config.toml
normalize_top_k = true
balance_bias = true
init_std_router = 0.0289
Below are experts of layer 8 (counted from 0) of a mixture-of-experts language model. Rows are named router (the router's row for the expert), down (a neuron's output weights, with its number) and show model dimensions 0-191. Each number is 500 + 25 x the weight over its row's rms, rounded and kept within 0 to 999. Numbers have three digits each.
After each expert's rows: "comes before" lists some tokens at least twice as common just after its tokens as in all text. This comes from a sample of Wikipedia text that the model never trained on. Tokens count by the router's weight.

# expert 14
router:533475481497502476537510502465509485484519533503518485505496515478544474437490525540483478541472496507509538505511521535502523506465482523483509475494509515496477473538473470472582469521488476484512516506532491473457508473515502522520491489515539506478463497514448497480509486500438481469525518510494497495522484526524503525478521486489495456522505483487438519475506559504506509485477516563492513526503473507501488480488518525487496471486467482448523502461480484512508539523459512520501495498527572513489503521522485468522478478494536503467486475511500520486528555500565493492
down0:550534513509496503527515522481484513501514493470483502467531475529541521504535489475469491494491478536483490486474514483469513486512511493479548489509482504510556503469455530508485500437496507553448466515514485450513477512534488453498494487509497494535517498487480523475493460470491481491475492576527507542453472487499510486455458480519460486508520478517519521480515501475466496520532492494496489465517530517558514503530459469497478487472509488459488476497506502502477532493488479519479492574541476500498476493514514542448498532521546463530488506490498471504501500487474493503
down1:499548505485444485480513549501496498534471541485486500486479500484520487501476507518476541502515500514485539516541544476508516549492507504490459498499532510490484478513486489509504498518478519553534497542488548487503488485490511502531480512518519453453499516487489512507462502534533507498534525482448456484509542448563518509462459544519481503498525482530462536537471482503571499487488499496497517515515505498500516474510482516514468483459502535525516522436503472450508512526484509499511526529464467511543509508495523504501501552488533468495519533477498489535519482509504475490
down2:534484470526491487518518468522450482490507520503492534468475489506529458454503512483457478446509508449496493519527529464520501504518519494482522479540544478555495492478499436534474521488542480543494499441478479482457464483494510493508510454481533481493505481516559524493472520485489504465465474501438519519553550535494522522479496525479494501481481523468515509492507485482533463481476492513498481475462525495537543528497516508526533488495528510443468472484496493495469498512507500519472515518511476505470483505481530501516542498493491517505489502487493518482485513525467490461
down3:513496462483503487485486477512546490505472497517497489454502492525499481540483488538487555505535463511477498479492517482509506493479528484522517484508495483490501502527470485497452551517497526464515467511529539534515501443525519464478515484516538528472511528462505521496495533533494484467500494490477459480536550516516519501476513518474461441502480536494502511500481509523540472493521505516430515452490459531508521488521529554531501487489454482467514484479504483456474484447474501498508499512444548480520468484535491495490516490491475515537479470504528460511496505502479506460
comes before: "|", " |", " ", " |\n", "-", ";"

# expert 30
router:516510521498546486530528517494473540472499509521479524484503485489520510469525530544491448490481508488484508506516490505499511530494506475513503461508507506499441476535491476525625494552514491469492524470498479493485506456520506503497504511502516520489500515483514495459496506497503485464469512534515497472487450510542513494508497510484492505506515464507505513523515536503523511511515462507543515460495466459486477479470481512455512478509482544455485567515496463490548516503499446500488510495539518478536554528497510496542497475471518496480509493544505482491529515523547480508
down0:521509482480501494475506505467509554506529505493521503488521513500495540540477489529490539482512481474476502492501543549471471465517537510489499486541501492504507500500507533507509505537532498488449498476484490511507513477481448510495507517541511515471522568524538495496473530499558469509493528527537509520550558515489456516530476488509494526566485570494490462482497504496501500503543493450496474525477495496492488513487482497495535493473497473545521546477524477456484486510468497517495511469476485485490478526529486469474486476506500493531525518496525557489493457560485516493
down1:475490490471464483504469503482472488446485470486526503515488514493451476494516530512532499463489486494548516521529487491487474511501555500492446452464494503474471474537487525489515480494481465477484509542474489463467564497470501528493482553529463492467499496527522502499497538520516523469490544530500448466516549526496499473521544512565510494513472486482471471494465506466501475476497511497520507478491520530515517498460478513485478514513519523495528504533549529514523553490503513501515518526490518473540464501494510460516470507505519448464481491482480471506505498540527492510
down2:570450482474507519508494499483517506523490487499499483487473507493506490510519470489488480522488482505489497517490521498483497475509520504481458560502526537493474450528520525504488447480520491479482539482483482566526501485496495520469515520486463519518492496471510502494463504465462525496480532519528510513487387483470435504498510514431496474490513502491504518513505513485508558518497511505472533534542503506500484489481533513511512496459452478528513466507472529520476504527492502496444474453489487466506501510494514497464526471485498519492513446504505509486523516493452499473
down3:521477448484500498478460520492502491500520499538522552501487487456521488482515494498525439459532500520507497500501512475517488463473529486552526486495486512496513500477490461493510461504539511490490527444535466502483555519511517469467554489495507514511497486495478466495513503447484510478494471528549498544528465496485512544509489518534509490536528525480475519520452476535519475499520462508513517504522539537458530460521504507523551501511546520536519484504484501504482484480493471552524544457476503480499519512505537498494527511498534475510487501484536503459520478479508463531
comes before: " ", " |", "0", ".", "1", "2"

# expert 0
router:558443484507516490546525503472513513492494506470550493495491525462500521465461509471459492492497499497502502531480491515479505494448520519490479503533483490499479459499492524471575516508512494499500519452513502506486530458507550531502488469502520533508514500540531474478464476456543473466524525573473528514517464535505484516522494477506483495512536480523483498482493546475540489473528462525499501562497497509489529489478527493504481489514487537470514492486521462525476527514507476491515473440532508464511498491488526506485497502465528439491503513512504511480507523509535469510
down0:520523492485439467560482499490512549520494482563504483510493498479467481486540496489538528508473486482477467479505478514464471523518504508537561496512509525505494521472493462535468473507495467488501524521492499470521475508508497513537512515520466501462458495477522480483518505453499499487509481498498505489508584455444475467513482520505535507483515505479473514460527481494420511497516527492485487535497500502492502486456486485528475509483508490515511474495451568456502528494511495493513531502498476475497501452481494518516477478497507497535449499504498532514495501539456507507
down1:479488477518528497517509503495510499514533529493481520468499501514507549523481472539497474515528480514472422472489528493500503537530450456485509502533516527478505509514532503524512534457487524485505548480474480481490545523511487490495479562525507493477496482483506497515476508542472482527456465500489487524469512519516473497498516477520480467513523496503576505501471556490469493521453509475512479531469499487470519521495507523491517497475489524502470510483508484465445489502463481547515463489527492487531463510489539508445510539453469535473501497538470504515534476464500513485
down2:525506471498460471547488484484514438501504509496443504520472472537515497494524508510476504449490514478537505448511540477489505503485539473527513505494490517547437537524495495533546497538478551519478511517510507517481493505469508502507516517472493490489517530463522456474475482468489525521509486497548477476509529460502531527493515476521533458508454506505482465526497489550470544480505509522520488448505527496499488533474477492503510501514489466503473453506503520515498451518489517485526517488468531473488496481450507479509484494523473470493520519527505544496546467484529475533
down3:493466449517497558516505490503488562485500462497512529500499542482469526485511465487505467510458563478501496490491481484497532513517567497481494483498475489526481480512516439469521449512518549503512491495472510515507507558496486498496544494510520524514510506482469496489484523468532477479477484470529487502505476533524539483531504516483489519546512476524515521485526512517482485500473475524539501488504520531522488483504570499501484573479517493533482464507488484466474466522521521511514546470531475502530527469475508484475507503507477468521475519505506512521507488523515516568
comes before: " |", " W", " L", "RA", "ri", "R"

# expert 22
router:544491431483474489505546470479471524492486529507502499489527529493530464460561556489470462490512487498476496509462482520472523486502518479510497489486472465517478535547468469490515464525479470492508462517522446483507504482513537507475489491533513566502481535499484504481508479490492514508517501483500530514472504517539515549498508465476540520523490528468510525552551478515559514488514533546518484510491502513475520500460516525476506498487469546490506525504525491492482518505488502526464461494469531446534491501503500497506437453513512500523493489524517512486485509501487508493
down0:503541507492480513463562449487459475485470508491501524505522491505489499438516476492491532518535472505543532481492447523498487507512490504474535524495518482556489533527507527519486473497491536508497460494503465511482564509473459494523528503498462464468488494532458510548487511482492500483491502491507492501525525539524507519491490430488503497510554517522485531504473467517515520484524508491502536497480503519491493496493509480547504477498505466523483499456433431487524511503516447475533458546475491484506500521497467476488489488480517531486498477492485486506493521471484467467
down1:492523477493497462454507496491458493509490513518497505536482473511454491498459507482486506502474491431516496479527559507482471543530514527439497517477557525500483514530481467481499474493444490514481498481532490529495499543527489505494551476565501508474535480477478503487502475468541475475482503499500512524524537521443544468492423519491489501502493497482521530485491463478524516543482478509485517480497517459518479476500492442505510514509496466520454461482523499499522491498512514515498478503499518509520449475481485470475505508506469463484489493509477508467500513471540477484
down2:522552515511486529483527523490482481438493476512507490499542486490531535516431525512484493538514542494467491544480481501512487535515463520516525453509544483511526436485472499470486499525490510480520491515486483495465515537512490558562502499521480484513470502511543515510487464535482525502484508491496508532507538515519493486512444490515533511485562509521533507470519489477525493523507530518497532491528519489525457481482501502503539514508512478495465514468510493495476508471495512488464522498491518518482482514537451536483514553554463505533516498507498476558509523516521486497
down3:494532473488474496513495521455503500460480525429514508514539471543460459506480497503503500498502499509546518488514504479528534498508508502479491473557511534520474514527511471529470518554502520465541487514524484500539501515498486514481466511501534492476446511538555536516441482528491491524517548484508497499527565504521508514456512507488500525465477483474513495454506495510528517493481497510480518500512489508444524471468520553500513535465485522499496508461462511500536510501502491496505507482447529502518503526455518490481555479520490491496478492472471520515550493489482525478
comes before: " of", ",", " in", " and", ".", " to"

# expert 31
router:556476482522453485523532507513515517486477501525496522495456474494488471471516537498460510552461500539514544509478507493511490568507483492472524453486506514521492503524458474483582499535469496513495470508505494457495505500520509487465430496522504530503446488521497495471470491505473492472499517538494506475473465532508492522524454526469514496473477499521475508497490498512552531531512484536503532487454503492509482534504524517502540459484464541490506519487486442471486525512454500512517475495509487509490502477497469496492498508539506481503461513513529471505522537532522517491
down0:471476520547549514490486488460467545475469504512452472491498518478500505556503498516483476465519508494482499502486501482518481499495532497462475527498508469543461493460486512507436479486479535528497519509495492477456552546499519515497503499513471515418509457484523499503497525454516541482515533473510490560439482488532506471480465495506463514517542497514473488482470535512517490528478521496504525493536480472509484492493469505552473473496528492507483512470477506517493484503477504524514523500493485514531491468504526525512527534495452515522491487477528537496511497453504544504
down1:483535460524464467482456519489510463520474475488481529503475533511553520513521514534450530491495483516501523520509505492496489508504445497504516494497500472530420499518493493495528540507515490534527506496497533472526497489515521498521455452500511487494482520486518456452486507507530513530518514472461489451523553481514553529489488526479508525480460505479524493514504557536500539523478495519488512475538499490520472509520479474488484489439468479536452506457496444497500492521483530488467534512509502531494484492510548523460526528506524512472495490497513463508533499518499500488
down2:493514482528501473531496489477539476511520470542521533497468541538482491472500528489487490542482479472504508445491508530492519505506480430470486543537495461508502465516510514472490476490514470530483514440487501463471477480484531462514462477504436527473524458497506486450492513502487474487488472531482493489499555507469496524484504518468473505497496512457504461531490511479493485485497529584478496501516494497499496458521518501525449491497495499481472461487486525484503486507506477545480543484519468496495532517477492486542539465491443513492530527471513503522494496497511519492
down3:507506483477503499488473510516538479460498510460518510475517464469496505479542486511527498446504477535513486487473496504519503476473538540483521499518513517517484524528470493511512491482425454496514467499495518479429469497511515488550430515499520493486523514478515526477493486467471509479483497534507511535472447497513503506510514528508522502503490485480448552522490478553467474496501475499489496478491533481483528480499513502479511484479552489503474514491433493549537520505505499480470462530503468510512499541531491488477553514489525463473515492500500461549475486487535528479
comes before: ")", "-", " |", ")\n", " (", "–"

# expert 26
router:527435490489488465506497479508488511441437480505532506535477483537495483473530536486469490532490503497482521483496508500484487542481486475466532522460520509497524511508503461477509486530489480482479469465465513476470538496504545530522435496500513519465509540507484450501459483532464484507492521546512521488500483487534456552508498482445485474474508517480445501508507520498505552495495513498510507541477533473521526484474513509467508465534524529485465505512467480476471518488479503503509480479518505511530490528515457489506471481496503474471471513529464527546488500481525476522
down0:493428491466527498517558501509477503450518503500521524493509485494482516554454489518512494534467483471476497486519569495515495475499548519488501440473512496475530479493514521449501502552508461518535517456448488540450499463463488532490518491485486482479504473505495526550507516510513508513470494516480457480512489470505510493526549472495483515484508494499508518522507510532512527464471478504498503506502477462495524519537506487492508503522516532490514539501511480531482531501464522473511479465488495508514548532472526532512541522502493489544472480515515495548500546509501493546
down1:511473569456462532495491489538465517492483533480525482498525505491526536516522469482495492497508508486498462535530504508480484536522479463544500510521503486512542529486510512490551508515523460478506526491552510470476484508492516514526451455527538524488499515467511491484495450497491497487480488481503500474485369473484505496519512496521500522496488478502511496481505467499461524475508503525468487531507503504534499530491486491500498499532500461470487516514528513502490519498477505488507528459501486457503494469504479558523508535501522465498507465477525526494549506452525513461
down2:481477499540524503463495498522554496481520503542449519523463480500548504523485491494516495504447480460496458517500476516489498509506536504515516542498490493520512488478548517457486510476484492477557492542472505504489494485512507509497503514518529480497502444505497530457507499486499510489529517507518444453492510505488506494529510497481536423537462494530524490488529504502535507523496490504503481488490577459461513512475488499479521526462497548506485482495470482524506536521475512479548492534510481505505475490471500553492503497485521502502508541458528468556512533521481452481
down3:527502493540522506518478523514513455493521488540500524523471510489496536448517447517517458508501470490467503493559512501525482487501537488473495489471504522461509518470519527452474477488526524499558498522519509502477524462466475520501480518478442538525519535507517511510487479457505490484444509482502522526504521478465503502453470465510489485492501489509494499480497505488516492495492458542511488474494484503493482495521492482465534542555525479511524528485485536539517491510491568481481515530468502491517436472491499527501492482463504455504575513458485508502493533496518484520
comes before: "-", "|", " by", " a", "==\n", " also"